Below are experts of layer 3 (counted from 0) of a mixture-of-experts language model. Rows are named router (the router's row for the expert) and show model dimensions 0-127. Each number is 128 + 32 x the weight over its row's rms, rounded and kept within 0 to 255. Numbers have three digits each.
After each expert's rows: a language model's description of what the expert responds to. This comes from a sample of Wikipedia text that the model never trained on.

# expert 7
router:120145108153169156190140084129089135164171110100104092107109090077140112120199136108140090121129170127116074146168130185137178105173124130113140114143189143132160123107126155166192088058044161159169168121184181121097076132153163153132129127140155101132153135125124132207142118161190108078158165139135140149155105195124136172132085149127129188096112147122082165124132119116103089107099
What it handles: Articles and possessives before a noun, such as the, a, his, its, plus == heading marks and word endings like -ed, -ing.

# expert 11
router:128166134057180112111072149139125167136134140122192105057134100076107121123114077061147169156127102131160089170125083136164163149146103132164143117102089101160133098096120097182093069120116158172129145170171106158085099136180143124109170141171177192174117125152096132111136140071076095110087090120123160141108129102120134141105116180147152164108098083111156085179167111076122099177144
What it handles: Vowel and syllable pieces in non-English names, especially Polish -ski, Vietnamese and Spanish names in tables, plus double line breaks after titles.

# expert 14
router:111049123103146078087148102138149150090116158121148135084127084197134159143158138167113189111122133144158173099075103090158117102144135141077129155134066144111087149161121154086080155146046181145158175153053087132113114128127137106127219122149125153138186103102148138123085142125202141112131110116166087140158098111121110161122188059089119118120103130115110138088163135159152141170146
What it handles: Capital letters beginning proper names and taxonomic genus or species names, often after Genus: or Binomial name:, such as P-terogobius, App-alachia, C-ronulla.

# expert 1
router:094137086180142069085144143103151097123122133136148089085154087090152134118095135217086164088132135137145173054130104111092132103162088095127108150123174130116160122099131121147122203117066129114110096088164138099119128134155089119100082112108163113127139115120158171146150160113149130149103092121132126121135197128116165087029118227123089178099103138157176091108147084150157129087104
What it handles: Auxiliary and copular verbs and subject pronouns in prose, such as was, is, were, he, it, plus word-final suffixes like -s, -ation, -ly.

# expert 15
router:122142143087079131077149149132131157114156145138157176120102121120105179119074146084136168155160122170148116171178094142172106091165129176161086153112162111118195069062111164202130079127103109165110157093159083140164172060101142161124144143080132166134084143151064135053144108130199127127142090149149116133133102102138150157160132098100153125136161091150085114124094203145101143146125
What it handles: Pipe separators in wiki tables of election results, sports rosters and census data, plus closing brackets, semicolons, percent signs and table rule lines.

# expert 12
router:125137127098122142131117163137129151138184103174176151122122125174178132140075052076128088107164057111164159173085167089123178141147079117128115158104107105091181197144118094155138172099147105058178136153078136122161089113172117151120049127155162159125069134134141106123132140137136072144137127125084108139125154079125053155160118149084120114130161035107149105131118149108147147121146
What it handles: Commas, periods and later digits inside scores, coordinates, years and attendance figures, such as the comma in 6–3, 6–3 or in 43,512.

# expert 6
router:111134124160145140117130128185125132123110159102110113103157113179146139159165127143109122098129067096067157115076178124113086149094115139115179125145148156106124113131119151082182089156101144180099142148095118099088146133142099128175154146089162125161133144148117248177133092072108079136174096122122102103124140131157106131094143079131119097201130192203121081136108203109167072169104
What it handles: Middle or final pieces of ordinary words and names in running prose (g-ene, h-or-ror, Queensb-ury, atom-ic), and capital C beginning acronyms like CBS.

# expert 0
router:131106147112106131156090142074138176103112142153126113167118107133113089151133114137116130159151123146111150194145177084123174133079170177086073105107111127144087098121159114135130104185157066123123164162108063154150203098092137131152142144185126060128174114113111150137146115141075177087124179105142124134083095106091127093160161111129168184089100176095138106152115071037092121128185
What it handles: Inner syllables of foreign personal names, often in tables (Mon-og-atari, Ch-ad-wick, Bou-ch-ard), plus colons after infobox field labels like Directed by.

# expert 13
router:157149151167136083164107120143101126146141133111077097155119125130123144152120122143083114125180097159079145090146115147111190102141065082184139097148130141166172119085110146021139153122131124083157117118128178120165117171162137120154052132122122089122188142157183120102155145144166095155173116138115131107151129173128117081078164155167088172086178112169113090114154162195098095056140
What it handles: Commas and periods ending clauses or sentences, closing brackets and quotes like ), )., ", and past-tense endings such as -ed, released, died.

# expert 3
router:060211134172125153105202177119102141176156127154090147144122158060112099129193074140099092139061188133155092107108126198139072155122160122046134084114152120168175151123176135140121126147204124123122089151148131088127159121096158162084119101122064133126131115148120106122102166119124142145110053093133087135112150126124153122178154175138114123092131109131144163118179133130148116115145
What it handles: Opening pieces of content words after the or a, usually finished by later pieces, such as bas(in), head(quarters), se(lection), part, record.

# expert 4
router:076120162132147153139058097070172150143151123170112111130136114190139120122107109102081047101124136140111113109101193099094145143074106088138102158109090134126099125092061127036182148119146100085094160121136148156156139146146181195131093165123088165122147156148095077140077142104156126090127137073167161121138167155145146145165148106116115168162208115124145151175135118145096180118131
What it handles: Spaces and first digits that begin years, dates and table numbers, such as the space before 1733 or 1962, plus opening parentheses, quotes and hyphens.

# expert 2
router:150135112163102146152156118093147122150151141126132098128069148163113115138095126087206148115185154138066136100219089153064101120179140110118136180089084138107114092144131124141152140091115211172223120108101162124128164122120094152128148086110116116140151132176154026167122093131150134100096135129099135141136106186110046097088096138104117116122139092144114098136180116143142089127132
What it handles: Function words such as of, in, and, to, for, on, with, coming after a noun or verb and usually before an article.

# expert 8
router:195060142110153133111135148101134123109130098124161149118117145107153139136144132165165196081053138141128124154122096165148126174102168177084151099134129124133091102135116126175121127097123104164104133146148136109068091163057139136159211082066168087123135095092129103185075160159054121080105136164136172135091121143126139175136118085095140067097173127141076128136134163106182181151123
What it handles: Word-internal pieces in album, song, film and award text, such as P-ict-ure in Best Picture, R-ating and T-op in chart tables.

# expert 10
router:099164116107122124140062117115119105136154097137135134088161144167131141137077108063159185110130158148172157120133141133088145168093162186116137155090083180095147150155121088154106176092168102109153170152129043163090158170085107116118144100151130152124101154073104046120076164109102125147129118083123144174164142103139102135180089173153174182207116097109135149137080157114121106182112
What it handles: First letter of table cells and column headers in sports statistics, such as A-vg, F-T%, App-s, Date, plus lone digits in stat rows.

# expert 5
router:113183145088126098189137133173119112166109179127130170157134146093162091154179159135134069119118069178106135120127121072153155097129132090140103103118136121124058167159069134131126104166223084165129185138163142123112156144164117130153091160103133176148091129114123122149193140084135171185150132129142193107105164090166086174147124074101166059115134095148110140121117123127101087139182
What it handles: Single line breaks in lists and tables, apostrophes in names and contractions (D'Anza, You're), and lone capital letters in initials or acronyms (T.H., BOAC).

# expert 9
router:180144168127154110128102158141133098093149156152113136157109114140140134127162128122133085181091114147077099116108162140149066077116158105205134095146146098072160150143208150143167140152122128104058078150072107157078148105091159101133103066109063158090124149081152139064154109151139154174074147119115147110173106087088090130155145099136113123150123153081136090146076144147136215146105
What it handles: Single consonant letters or short pieces beginning a word split into fragments, such as c(ouncil), c(ensus), h(owever), and mid-word pieces like -her-, -est.